Weights of a small mixture-of-experts language model, trained from scratch on English Wikipedia.
Size: 20 layers, vocabulary 8192, 29.3M parameters.
Experts: 64 experts in each of 20 layers, 32 quick GELU neurons an expert, 8 picks a token, a sigmoid router, a shared expert of 64 neurons.
Training: a variant of Adam for the experts, 275M tokens.
Below are experts of layer 11 (counted from 0) of a mixture-of-experts language model. Rows are named router (the router's row for the expert), down (a neuron's output weights, with its number) and show model dimensions 0-255. Each number is 128 + 24 x the weight over its row's rms, rounded and kept within 0 to 255.
Before each expert's rows: "comes before" lists some tokens at least twice as common just after its tokens as in all text; "raises" lists some tokens whose logits its average output raises strongly, later layers aside. This comes from a sample of Wikipedia text that the model never trained on. Tokens count by the router's weight.

# expert 10
comes before: " the", " a", " his", " their", " its", " an"
raises: "):", ")", "\n"
router [101  67 147 111  99 149 141 167 110 153  95 117 134 115 145 120  96 134 137 122 147 116 193 163 136 137 144 118 110 151 119 130  73 176 117 168 127  72  92 152 135 133 141 166 114 111  92  85 140 149 151 126 119 146 132 147 127 115 144 153 132 111 144 161 169 107 136 115 125 166 128 105 136 143 113 129 130 152 124 104 104 104 146 137 140 102 145 132 108 164 132 148 152 113 103  92 123 151 134 149 118 124  73  82 126 129 128 120 112 153 128 134 132 129 111 107 163 106 126 134  87 145 123 112 109 136 146 113  99 123  99  73 117 102  89 146 110 181 144 104 160 107 136 151  63 124  86 139 138 141 128 146 109 114 129 117 121 116 112 169 125 140 148 149 124 127  95 142 111  89 136 162 178 102  96 134  78 115  88 163 130 123 103 121  91 106 170 144 128  75  97 174 121 109 137 127  78 124 143 148 101 127 106 118 119 129 133 109 140 145 115 138 101  94  98 163 112 103 103 119 131 154 139 155 112 169 156 149 137 136 123 166  90 129  98 113 101 133 148 118 152 150 104 137 142 136 129  67 147 144 114 117 144  80 144 126]
down0 [132 145 140 171 124 172 128 103 126  96 146 146 160 170 132 155 145  90 148 154 118 125 122 122 134 169  78 141 116 111 114 131 152  78 128 139 126 148 102  99 167 136 119 134 111 105 108 139  89 119  98 152 110 134 122  78 132 163  99 149 145 131 133 157 123 136 137 117 119 140 149  89 121 121 119  90  78 103 112  93 121 125  97 151  87 183 106 139 126 111 124 119 205 122 154 169 143 130 154 111 124 139 154  86 122 109 121 102 120 146 132 134 153 175 147 138 113 147 159 113 154 125 118 108 108 166 149  99 104 106  98  82 140 116 131 123 144 151 101 108 163 121  95 152 149 147 140 122  77 109 103 115 139 144 179 153 140 131 111 126 124 149  98 130 100 155 131 158 130 127 110 122 142 104 115 113 117 131  93 154 107 168 145 156 118 147 102 118 121 137 148 110 104 120 186 155 121 155  97 165 127 139 103  87 149 147 109 149 127 107 107 149  90 103 170 115 140 184  96 133  64 133 151  99 126 138 152 142 121  75  94 163 108 125 148 124 111 147 115  93 144 126 113 131  93 136  99 127 153 139 160 160 116 128 132 148]
down1 [132 171 113 103 130 127 133 143 104 172 126 127 116 161 121 129 149 150 106 116  96 177 133 137 123 171 161 101 115 122  84  82 125 142 143 191 108 139 142 113 147 103 122 151 107 141 136 114 126 119  93 167 139 139 172 156 177  92  86  85 134 178 109 120 173 162 130 119 114 127 155 127 128 105 167 136 146 137 121 122 124 168  99 149 134 140 162 139 166 118 116 104 165 129 105 148 102 102 174 100 146  94 156 145 131 136 123 127 139 115 187 107 124  88 105  92 117 112 124  81 149 145 120 154 140  95 107  98 115 120 150 123  71 152 127  95 122 100 160 142 142 124 130  96 134 137  98 123  84 123 108 121 137 137 139  93 124 102 179 152 128 196 123 110 151 148 110 101 171  67 114 170 106 166  98 149 128 155 135 133 140 117 163 119 135 145 134 147 166 130 130 142 123 129 132 100 116 119 120 155 178 147 123 105  89 140 128 141 133 127 109 152 106 132 121 163 115 107 134 126 184 115 113 135  96 165 117 118 130 109 123 112 133  84 130 106 114 143 114 110 119 122 142 111 102 167 129 138  84 125 121 123 136 121 143 155]
down2 [143 108  49 131 168 134 114 162 119 141  96 100 152 112  98 126 138 121 125 137 135 152 130 120 116 139 163  96 109 116 126 184 129 162 138 121 107 148  89 100 100 110 101 149 126 141 102 121 112  92 101  97  80 135  93 132 136 156 106 133 121 175 167 142 133 129 117 145 105 137 138 121 129 110 137 122 152 152 128 121 165 111 166 162 128 127  98 136 168 107 110 109 197 111  92 143 155 152 121 121 118 134 169 121 124 110 132 180  95 138 176 123 137  95 125 150  74 132 131 106 158 120 116 132  98 151  82 142 114 144  75 128 172 100 105 105 119 118 151 120 131 158 103 122 109 168 126  90 132 124 100  96  88 140 115 129 150 166 145 154  97 150 113 148 155 117  93 103 137 142 122 113 142 140 134  96  88 138 110 155 114 133 147  87 130  83 112 138 113 138 124 114 131 147 136  98 144 112 151 127 144 155 163 134 117 153 137  82 126 102 126 119 160 140 137  94 113 135 105 153  89 102 154 115 118  85 105 177 118 151 142 120  83 120 118 110 103 134  83 115 104  92  73 128 119 124 101  86 158 135 136 126 112 137 119 113]
down3 [118 133 128 145 165 129 170 115 118 106 122 132  98 123 150 121 104  95 115 111 146 101  83 158 130 133  99 137 133 117 141 147 112 130 111 141 142 127 148 136 125 163 150 139 123  88 149 100 134 147 156 130 113 117 113 135 114 131  71 149 120 165 148 161  87 123 153 146 120 149 123 103 120 118 105  94 126 171 169 141  88 151 103 136 167 137 156 130 145 147 127  87 168 133  94 109  96  99 145 122 123 149 148 138 123 137 121 146 113 181 132 156  81 125  90 126  95 118 140 141 116  90 149 107 116  86 132  73 160 133 146 157 124 138 127 148 163 131 158  90 199 131 107 172 146 141 174 155 142 116 159 148 134 127 115 170 149 158 171 147 131 140 112 119 121 113 126 116 151 152  81 168  68 120 115 127 149 159 103 180 157 113 139 119 157  91 118 123 129  87 161 128  99 168 105 102 107  97 140 126 118 119  94 129 114  84 140 161 155 113 106 150 139 107  94 121 166 108 127 144 115 102 132 148  89 153  85 129 142 123 149 134 114 116 168 106 141 134  93 124 131 143 135 143 155 149 167 127 124 175  78 122 136 139 110 112]
down4 [ 99 161 160 135 143 134 127 124 152 101 177 100 114 155 125 105 144 127 129 144 140 110 110 113 120 123  91 115 138 122 142 105 109 136 118 123 136 106 170 101  94 140 130 172 121 174 160 119 117 134 147 156 117 136 145 176 149 111 148  68 117 119 156 116 121 105 175 121 140 115 119 150 127 132 148  92 180 125  97 170 168 166 109 187 123 111 124  95 130 131 152 113 174 112 115 116 108  77 153 105 159 132  98 168 161 115 146 125 134 124 150 127 103  92 117 135 137 152 142 130 112  92  80 127 167 122 133 130 125 130 144 149 161  85 135 138 154 174 163 142 152 115 174  92 122 137 171 172 142 145 124  90 122 116 131 134 188 145 161 102 126 119 108 131 145 122 148  80 113 124 136 122 128 154 121 121 147 112 112 140 112 107 165 125 106 171 152 137 130  96 144 128 124 111  96 106 133  91  99 112 173  75 102  94 159  89 126  94 120  98 124 159 111 119 101 124 168 138 124 110 123 138 141 131 106  94 118  93 133  63 121  97 134 166 132 144 154 122 124 136 132 154 114 103 113 135  95  92 148 125 124 128  91 107 123 144]

# expert 56
comes before: "\n", "|", " The", "-", " ", " In"
raises: "This", " However,", " These", " The", " (Note:", " This"
router [ 93 119 140 123 132 145 158 170 148  91 121 145 131 120 140 134  97 146 128 116 152 165 155 154 112 147 154 153  85 138 163 107  97  94 144 149 144 166 127 106 153  98 106 151 119 142 178  97 164 183 113 127 183 131 158 127 130 132 134 152 122 123 155 101 150 144 142 132 121 128 105 110  78 150 119 157 136  89 131 156  94 119 141 107 123 135 158 105  69 186 129 149 162 126 103 105  93 138 114 143  77 131 136 131 106 128 138 151 116 129 104 149 112 139 159 134 112 119 118  84 130 158 107 115 137 154 131 166 116 113 107  72 104 117 140 122 122 182 158 103 100 108 155 110 101 141 118 141 133 122 124 137 130 105 125 142 121 113 134 176 164 133 136 137 158 108 117 179 128 122 150 132 128 129 136 136 104 130 159 127 136 139 145 176 110 164 146 120 100  97 124 161 111 142 140  87  80 121 116 145 128 103 124 116 127 100 144 103 118 139 165 120 118 107 116 133 113  78 106  92  86 141  87 169 140 158 126 120 143 117  91  88  97 137 125 150 147 140 114  98 130 187 130 147 123 184 141 109 135 174 129 136 151  84 103  90]
down0 [146 152  96 112 100 115 110 109 110 154 164 105 164 131 131 105 109 132  96 127 179 130 135  98 122 103  85 163  73 114 140 109 113 121 117 105 141 134 113 108 117 125 156 161 177 125 139 141 118  63 164 143 118 136 101 153 114 169 152 118 111 125 165 141 129 113 101 125 157 120 122 171 147 109 130 135 119 145 111 142 175 111 138 143 132 198 117 142 140 163 152  92 160 151 141 128 142 164  88 103 130 143 174 107 141 132 152  87  96  99 123 140 136 124 147 143 136  95 148 137 104 121 149 142 130 120  67  97 128  84 104 127 151 100 151 116  73 110 125 150 157 136 143 145 111 108  96 101 179 168 114 148 105 149 125  96 115 139 147 153 112 139 111 138 150 134 122 152 109 169  63 108 146 109 123 110 155 149 135 116 170 131 122 112 122 135  89 114 143 129 150 132 148 100 130 174 117 159  95 130 134 149 116 161 105 115 133 134 124 153 145 149 142 128 194 107 129 107 135 137 154 112 150 113 143 122 139 108 141 116 153 139 166 118 159 136 101 180 122 119 130  77 137 170 111 112 137 115 124  89 143 125 127  90 130 168]
down1 [153 122 106 128 122 128 128 121  97 118 121 113  75 109 147 160 130 137 131 140 118 142  63 107 119  85  91 153 139 120 164 108 138 115 127 140 141 127 138 138 109 112 112 102 122 123  90 123  98 107 116 141 144 139 113 143 120  95 103 171 121 141 125  89 115 114 155 139 130 128 125 146 124  84 115 113 123 126 104 127  99 145  75 107 158 117 121 109  93 114 152 111  75 119 122 140 139 132 109 114 120 144 111 102 140 137 111  85 116  98  92 118 164 124 152 134  68 139 145 168 146 124 152 143 149 141 136  99 126 114 143 136 136 124 164  82 138 145 140  93 175 132 105 153  83 143 119 140 105 127 113 162 134 153 141 137 166 162 104 119 156 139 123 135 137 163 133 137 153 110 115 105 118 134  99 127 162 141 154 139 172 164 130  38 158 130 131 149 166 141 134 101 178 126 108 140  98 180 148 154 152 156 141 146 156 136 109 118 145 121 162 134 112 141 129 115 174 135  94 140 150 136 109 125 153 105 103 122 122 201  83 153 155 174 133  74 165 145 140 130 142 139 131 140  73 128 100 122 100  79  94 150 122 134 138 163]
down2 [191 147 135  75 179 144 146 136  87 132 159 124 124 122 107  83 155  96 131 148 106 126 106 103 138 127 113 163 124 128 108 134 137 119 128 118 174 116 102 112 156 160 112 131  96 124 110 164 101 138 163 134 116 134 105 136 135 106 182 149 157 129 151 126 131 110 142 152 124 134 149 157 135 126 162 105 136 142  86 129 108  86 119 148 164  78  91 145 165  92 145  72  89 125 143 129 110 106 133  63 169 126 143 155 121 123 116 133 115  73 174 170 185 117 111 177 149 149 145 145 137 110  91 159 121 141  91 140 127 130 136 137 123 110 130 168 125 132 138 144 104 128 131 137 175 122 103 155 113 145 128 134 102 140  89  71 148 134 110 133 135 130 132 149 111 125 115 124 155 139 100 127 153 160 127  97 101 107 137 106 123  97  75 142 118  70 111 169 143 107 103 107 120 129 135 145 156 133 167 117 141 170 162 143 147 126 123 154 126 124  96 113 141 168 122 121 110 131 136 131  86 117 138 110 105 130 134 152 114  96 131 170  93 155 173 132 119 176 134 119 128 157 148 118 113  74 110 126 122 140 121 125 125 120 129 133]
down3 [119 140 123 121 163 143 127 128 116 103 150 161 121 147 138 107 113 148 149  71 121 162 151 130 101 102 129 110  91 165 112 105 106 159 146 166 143 161 138 130 111 106 142 182 214 155 137 155 144 122 105  92 159 121 159 153 114 116 125 140  99 106 164  90 154  89 149 144 131 117  82 144 116 101 136 137 161 117 163  87 128 136 151 106 109 139 168 124 135 117 136 104 196 111 115  95 113 106 135  91  83 160 130  87 153 153 116 142  99 135 147 130 137  97 118 120 116 105 113 166  98 161 138 134 156  97 122 145 137 113 149 130 163 115  94 152 136 112  94 179 102 136 110 128 167 126 130 128 124 114 156 121  98 117 110 128 116 155 147  75 134 125 110 156 141 105 153 146  66 140  68  93 126 114 149 126 109 146 101  92 141 140 139 104 156 133 122 131 129  82 130 136 121 110 110 112  97 128 124 117 107 117 152  92 113  88 138  87 161 123 160 163 130 115 137  86 135 146 119 132 106 158 148 119 111 128 123 113 113 135 105 128 168 144 107 127  91 123 121 128  87 142 128 149 121  97  84 156 104 145 111 134 104 105  94 133]
down4 [ 93 133 149  95 157 159 153 160 155  92 164 140  91 130 156 121  76 142 165  89 132 143 136 146 109 123 138 128 128 134 154 103 135 129 127 181 164 171 135  94 126 108 116 118 146 134 144 157 140 155 110 124 142 147 142 120  98 124 124 162 112 137 169 131 147 156 135 130 125 126  98 128 106 117 138 119 140  86 168 142  87 109 135 102  85 155 147 104 102 123 101 119 243 126 147 104  96 123 136 144 126 131 120 116 138 134 126 102 117 137 151 137 114 116 125 109  89 175 132 146 135 156 106 150 136 110 132 154  95 107 113 154 109 137 105 129 144  88 154 124 103 142 121 115 159 115 138 127 169  89 137 136 146 131 113 132 102 114 160 130 162 129 131 134 151 141 122  88 122  96 175 119  66 119 156 110 149 136 134 100 122 129 126 153 122 169 151 124 131 122 117 111  86 169 116 114 140 111 192 148 128 159  85  91 148 143 153  90 135  84 174 124 113 134 136 132 136 144  91 101 115 106 140 145  85 137  77 141 143 123 152  97 138 155 115 130 127 136 143 164 140 144 140 111 132 135  88 135 125 163 112 136  84 119  71 134]

# expert 16
comes before: " |", "|", ";", ")", "T", "C"
raises: ".", "1", "2"
router [139  91 117 115 110 138 134 145 153 115 129 138 160 116 118 132 134 142 135 128 159 128 153 112 118 138 145 133  79  70 168 120  73 141 111 138 121 171 109 142 131 130 121 126 138 130 132  90 132 146 142 112 121 149 162 119 124  97 132 141 109 164 129 171 165 126 112 102 137 146 136  93 175 132 138 129 127 107  81 121 107 133 135 156 143 110 142 122 110 156 126 118 137 143 145 149 116 147 132 150 126  99 119 140 137 148 128 137 102 139 101  92 133 142 135 135 125 152  89 104 110 132  75 116 119 117 164 113 109 132 142  89 137  98 105 109 107 183 137 100  89 136 164 120  60 146 110 138  84 152 115 115  89 112  97 125 139 153 151 157 145 111 164 176 107 125 144 121 137 110 140 171 154 135 102  90 108 145 106 122 136  63 101 128  83  97 152 140  92 105  71 152 104 157 140 110  91 131  93 112 144  87 152 147 144 210 133 103 131 123 110 124  98 129 106 170 123  87 101  87  98 124 160 118 102 137 146  73 163 157 135 101  97 124 148 106 110 135 141 109 130 127 130  93 148 159 128 112 141 141 140 126 126 113  89  93]
down0 [127 175 125 151 125 120 116 144 138 138 125 174 127 146 155 127 127 139 139  94 112 146 133 112  91 142 111 107  82 180 152  97  87 116 120 104 139 105 159 121 136 135 109 120 129 103 159 174 115 115 100 114 135 105 129 148  93 120 131 111  70 113 110  92 118 124 149 150 132 134 141 114  29  75 125 125 128 112 107 106 126 138 168 135  87 131 130  81 128  93 130 122 140 146  76 132 110 104 158 158 140 121 108 142 136 138 123 123 116 163 117 157  90 150 111 128 151 151 118 170 146 184 124 140 118 110 127 116 129 141 111 156  88  99 108 148 143 108 112 107 133 121 131  84 138 105 147 173 138 138 121 123 154 161 122 146 144 106 123 134 105 117 133  69 115 136 143 141 160 135 129 117 156 125 121 134 147 113 114 167 115 151 103 163 105 146 142 124 128  88 127 156 148 124 108  78 115 150 150 105 104 148 108 112 140 111 124 138 107  88 153 125 177 134  63 114 124 104  98 127  97 127  83  98 147 124  90 130 117 132 130  90 133 165 112 132 142  95 159 119 136 124 127  99 111 150 191 149 163 138 141 148 104  80  98 161]
down1 [123  62 153  79 107 116 129  92 153  92 142 129 121 113 109  97 104 156 115 142 128 108 120 125 124 147 148 147 125 144 107 134 166 137 142 116 147 108 124 138 144 159 143 140  90 150 123 119 104 142  99 156  79 152 154 129 108 173 132 141 152  94 110 141 120 167 111 122 133 156 155 112 112 151 126 113 127 144 126 141 114 106 106 101 145 149 139 141 121 102 135 152  91 123 157 155 121 148 137 119 145 149 130 164 119  96 143  71 150 125 111 140  99 152 112 120 115 128 102 145 148 108 116 119 172 162  75 135 151  82 103 124 141 154 153 134 127 111 120 122 132 163  81 128 129 130 163 129 129  97 112 109 101 125 119 157  91 133 110  93 102 154  76 195 172 125 163 101 118 142 129 110 127 151 105  81 154 150 155  53 102 130 162  79 147 132 114  98 104 100 119  68 116  85 127 115 146 131 126  83 115 139 112 139 107 103  88 153 129 120 165  93 150 137 156 132 114 144 130 139 120 140 136 154  74 130 118 116 147 106 130 129 114 151 114  90 152 129 128 150 197 138 139 129 125 107 117 138 149 157 169 141 109 135 148 162]
down2 [114 131 146 149 117 123 133 158  84 120 117 146 104 128 142 123 118 152 110  72 130 142 148 152 117 161 166  97  81 167 120  77 114  90 151 141 174 125 147 114 126 154 107 124  84 163 207 172 109 135 104 112 125 112 108 128  90 100 120 133 121 143  82 171 116 118 100 105 157 131 160 151 108 158 142 123 155 154 176 110 125 137 123  96 150 117 154 132 100  95 113 122 136  88 124 173  67 135  87 145 124 132 140 171 124  70 100 129 163 124  90 135 114 112 130 112 154 113 118 106 142 122 147 144 164 107 124 118 150 146 125 148 131 137 143  99 146 124 127 145 142 139 108 137 145 123 138 150 139 113 139 145 122 100 130 159 125 177  93  94 113 129 125 124 119 155 126 125 128 168 143 143 124 151 107 136 155 102 148  65  97 156 128 108 132 103 132  93  90 125 168 152  97  88 122 118 114 133 140 106 156 179 137 116  94 138 126 132 108 141 145 125 161 111 128 113  83 168 130 147 140  99 128 158  89 139  98  89  79 115 130 124 141 148 101 121  90 115 146 108 130 129 138 125 127 152 150  71 112 162 129 127 156 121 125 113]
down3 [167 150 102 122 125 156 146  97 119 168 152 126 101 134 171 115 128  98  96 128 153 122 162 149 139 174 156  95 152 125 161 170 121 170 151 155 155 121 153 126 157 119 136  77 107 156 102 166 123 134 100 128 125 113 108 127 137 177 117 142 118 115 132 140 150 147 159 118 139 129  98 114  99 149  91 162  97 123 113 109 107 134  98 110 141 132 113 108 113  98 122 124 126 122 114 155  90 151 167 158 118 126 153 110 123 139 136 151 153  83 146 131 165  82 171 116 105 134 108 145 144 155 134  80 127 136 124 136 122 153 130 133 117 162 102 135 148  79 148 103 160 100 100 152 140 123 143 128 165 157 139 150 134 119 132 111 129 129 159 123 146 125 135 137 119 137 108 105 195 134 120 106 114 113 144  78 162  97  97 142 133 136 143 151 120 120  97 156 147  82 130 100 114 149 162 180 168 110 152 165 125 157 100 141 162  80 125 114 128 130 139 189 120 160  80 132 118 136 106  94 119  66 124 169 116 126  95 176 112 125 120 150 132 141 130 147 157 133 168 100 152 127 101 138 140 101 179 139 113 131 112 137 115 117 106 159]
down4 [118 105 140 120 128 143 137 156 120 126  89  89 122 134 119 148 113  92 183 127 131  89 133 173  98 127 142 148  95 120 109 142 137 104 125 111 127 164 165 118  96  93 187 131 151  99 112 113 141 156  86 148 156 128 120 121 142 136  94 135 202 151 126 134 130 125 122 127 123 118 147 101 124 147 138 156 165 175 140 128 101  92 132 114 127 116 106  82 127 181 130 158 112 102 111 119 123 163 132 115 131 125  80 137 140 122 100 124 162  84 142 121 125  57 115 151 137 115 137 123 128 163 109 141 144 133  55 158 143 122  87 124 104 147  73 147 128 138 146 132 116  82 110 159 126 143 137 129 120 114 144 134 134 116 110 132 115 119 133 129 127 109 134 128 168 147 116 115 141 168 159 167 149 133 124 126 139 124 106 124 106 151 180 106 144 128 123 102 123  89 152 133 140 104 124 127 133 109 118 144 119 171 134 158  95 115 152 114 159  57 103 107  96  93 132 142 136 111  99 121 101  84 130 136 171 149 133  52 170 137 155  87 135 110 153 106 152 174 117 112 125 108 121 109 121 149 122 136 154 147 144 116  92 107 143 119]

# expert 21
comes before: " |", "\n", "|", " The", " He", " In"
raises: "ic", "ice,", " This", "ice"
router [134  69 155 137  95 161 143 141 172 110  98 142 141 128 138 141  74 119 157 129 102 162 156 112  77 125 135 115  93 132 140  88  58 123 118 149 141 113 100 136 107 123 134 154 117 143 144  95 168 152 117 115 124 117 175 120 111 151 127 125 134 105 115 113 147 134 162 120 117 135 123 150 126 171 131 144 118 119 123 160  78 127 118 123 112  88 105 109 111 185 144 138 147 105 113  79 100 149 118 140 136 101  96 127 166 131 125 144  94 108 100 131 132 108 162  92 141 162 149  90 152 140 133 118 135 143 156 116 100 132 100  80 137  56 121 102 139 172 158 119 105 130 114 128  62 128 109 115 127  88 145 147 147 136 123 137 161 121 125 122 147 116 141 161  99 138 103 130 147 121 131 150 162 142 143  90 119 122 140 122 149  95  92 114  94 116 138 171 114 109  95 111 160 130 165 111  90 132 171 124 113 111 146 122  87 125 120 112 123 132 151 123 102 142  96 155  97 131  93 110 104 139 130 159 131 154 138  80 168 144 137 141 101 137 141 131 103 169 128 125 123 116 149 149 145 168 148  81 131 158  77 127 164 129  99 149]
down0 [133 123 152 130 135 119 106 134 124 148 118 115 116 151 166  98  94 105 154 128  98 122 132 156  94 148 145 150 158 152 151 143 125 112 102 155 141 124 121 147 146  89 151 134 150 163  84 152 115 165  86 113 115 152 123 107 121 123 168 157 164 146 111 151 112 103 133 168 121 143 151 143 108 138 158  94 164 117 121 108 154 145 128 133  99 168 119 157 119 157 115 125 186 109 120 117 165 178 140 172 122 141 153 144 147 157 125 129  74 143 119 149 144 114 118 129 120 142 191 120 160 131 121 140  92  58 117 108 168  90 119 119 107 135 120 142 122 121 152 153 170  88 121 122 113 139 178  88 132 101 148  92 149 125 154  98 144  95 132 110 109 114 117 142 126 180  98 105 127 133 159 142  92 121 130 125 127 135 136 116 127 137 109 166  98 129 135 127 184 131 151  87  93 164  98 111 118 126 152 131 123  84 100 111 169 118 161  89 135 194 138 109 133 133 112 136 109 106 117 126 106 168 150 100 115 136  97 127 139  84 101 133 146 125 122 157  95 132 126 123 104 132 104 129 154 146  77 164 110 147 140  90  91 136 108 135]
down1 [106 165 163 134 137 116 119 156 144 159 141 110 138 185 110  91 162 120 151 127 162  93 107 123  91 137 146 107 152 130 103 139 145 112 114  94  83 136 115 138 176 125 120  89 114 157 124 125 129 168 125 148 102 155  69 105 136 109  81 129 133 152 158 104 158 146 148 139 119 125 131 119 117 150 108 175 136 112 137 113 127 127 167 134 124 138 122 113 126 149 138 139 106 139 103 142 138 144 171 153 148 174 126 141 145  95 141 162 150 108 110 148 149 121  86 116 115 130 170 141  97  92 137 149 135 122 122 131 110 119 131  99 147 122  97  91 110 140 155 133 133  96 143 102 110 169 109  88 172 141  96 140  83 142 126  85 133 114 131 119  94  92 122 111  93 120 102 123 153 155 153 154 115 129 127 130  97 136 125  91  92 108 144 143 145 126 129  93 128 136 135 129 145 109 190 136 128 122 100 168 176 118 146 128  69 109 137  73 150 133 130  99 152 113  72 123 142 147  89 113 126 153 171 164 105 179 147 123 135 162 181  94 120 114  73 136 113 128 120 154 168 142 103 115 102 128 153 106 158 123 128 117 115 127 159 123]
down2 [ 98 146 141  95 156 140 134 159 147 101  78 120 134  88 125 137 116 141 120 144 169 116 154 175 143 142 135 140 120  77 124 129  75 126 161 168 109 185 136  97 155 125 132 179 122 159 126 112 171 129 137  94 105 101 121 102 146 156 127 126 152 130 176 125 125 112  92 116 127 109 132 131 129 157 136 137 119 105 158 116 142 171 138 108 146 123  95 117 115  92 143 131 216 119 149 139 102 136 144 103 143 122 137 111  92 135 126 146 111 117 154 118 118 149  95 110 120  89 163 145 145 131 107 103  98 137 113 137 120 105 116 109 107 136 135 123 104 150 124 157 133 155 102 128 158  98 143 122 113 146  68 134 159 130 124  88 115 118 145 123 148 144  93 100 150  80 122 113  90 105 139 103 108 135 153 136 156 149 140 139 111 162 173 165 133 147 177 140  95 130  97 158  85 145 124 132 121 119 169 134 149 124 126  82 162 143 106 141 136 151 130 131 111 124 150 107 120 115 140 109 143 143 110 121  99 156  88 135 139 130 170  76 159  88  98 148 134 145 123 138  99 107 120  77 148 109 117 156 112 166 134 111 186 137 114  90]
down3 [129 142 139  95 118  97 115 115 112 146 100 162 103 149 105 127  85 147 168 114 157 182  96 112 108 138 133  94 104 113 132  86 139 137 110 128 116  99 167 125 153 126 146 144 128 137 123 129 121 108 113 163 125  98 153 134  94  95 115 150 145 123 144  81 123 155 118 111 112 132 161 143 123 149 117 144 132 107 145 147 136 139 160 121 162 114 127 105 113 170 123 124 237 149  90 125 135 103 163 142 101 123 182 127 167 129 138 153 155 102 104 157 139 155 164 130 131 140 122 119 191 139 101  99 111 120 157 138 105 111 112  92  99 105 125 133 126  89 108 111 118 117  86 133 152  90 137 125 136 133 109 112 139 115 124 125 110 116 144 172 143 146 121 133 106 100 122 127 122 103 123 126 144 139  83 127 140 120 136 147  73 185 125 124  61 114  96 154 153 146 151 114 140 113 174 146 161 114 149 153 173 134  80 119 124  72 126 157 111 111 119 122 111 108 143 135 155 126 118 118 141 164 115 121 155 140 120 126 103 122 160 113  94 162 174 146 161 113 123 120 158 140 154 141  91  92 103 122  94 132 155 101 149 137 154 116]
down4 [169 106 109 151 132 138  75 128 159 130 100  99 145 134 145  99 126  88 141 130 129 162 143 111 114 163 151 108 127 120 166 150 139 122 126 131 133 121 165 143 158 137  90 135 153 145 103 166  99 128 133 139 119 146 138 175 158  98 172 140 110 137 129  94 111 159  75  90 138 106 134 112 160 149 170 148 113 104 169 106 192 143 128 137 157 125 150 129 140 151  95 145  90 112 203 108 109 159 151 150 122 137 162 122  93 136 141 149 151 117 143 111 138 142 133 115 140 106 100 143 137 132 137 110  93 129 147 114  99 118 139 113 139 158 141 125 155 113 131 135 116 143 147 133 120  98 164 125 167 159  83 140  91 126  85 151 141 121 146 136  64 124 123  67 108 107 127 126  69  92 127 124 143  94 151 104 111 112 108 140 133 137 170 145 129 104 127 157 141 124 111  90 154 123 121 116 119 136 194 159 142 116 151 118 126 132 170 123 120  86 102  97  79 126 146 127 121 126  99 134 120 118 108 120 145 131 119 155 102  94 119 101  99 156 175 131 147 108  94  76 108 130 101 128 123 116 157 165 105 117 160 117 104 109 124 150]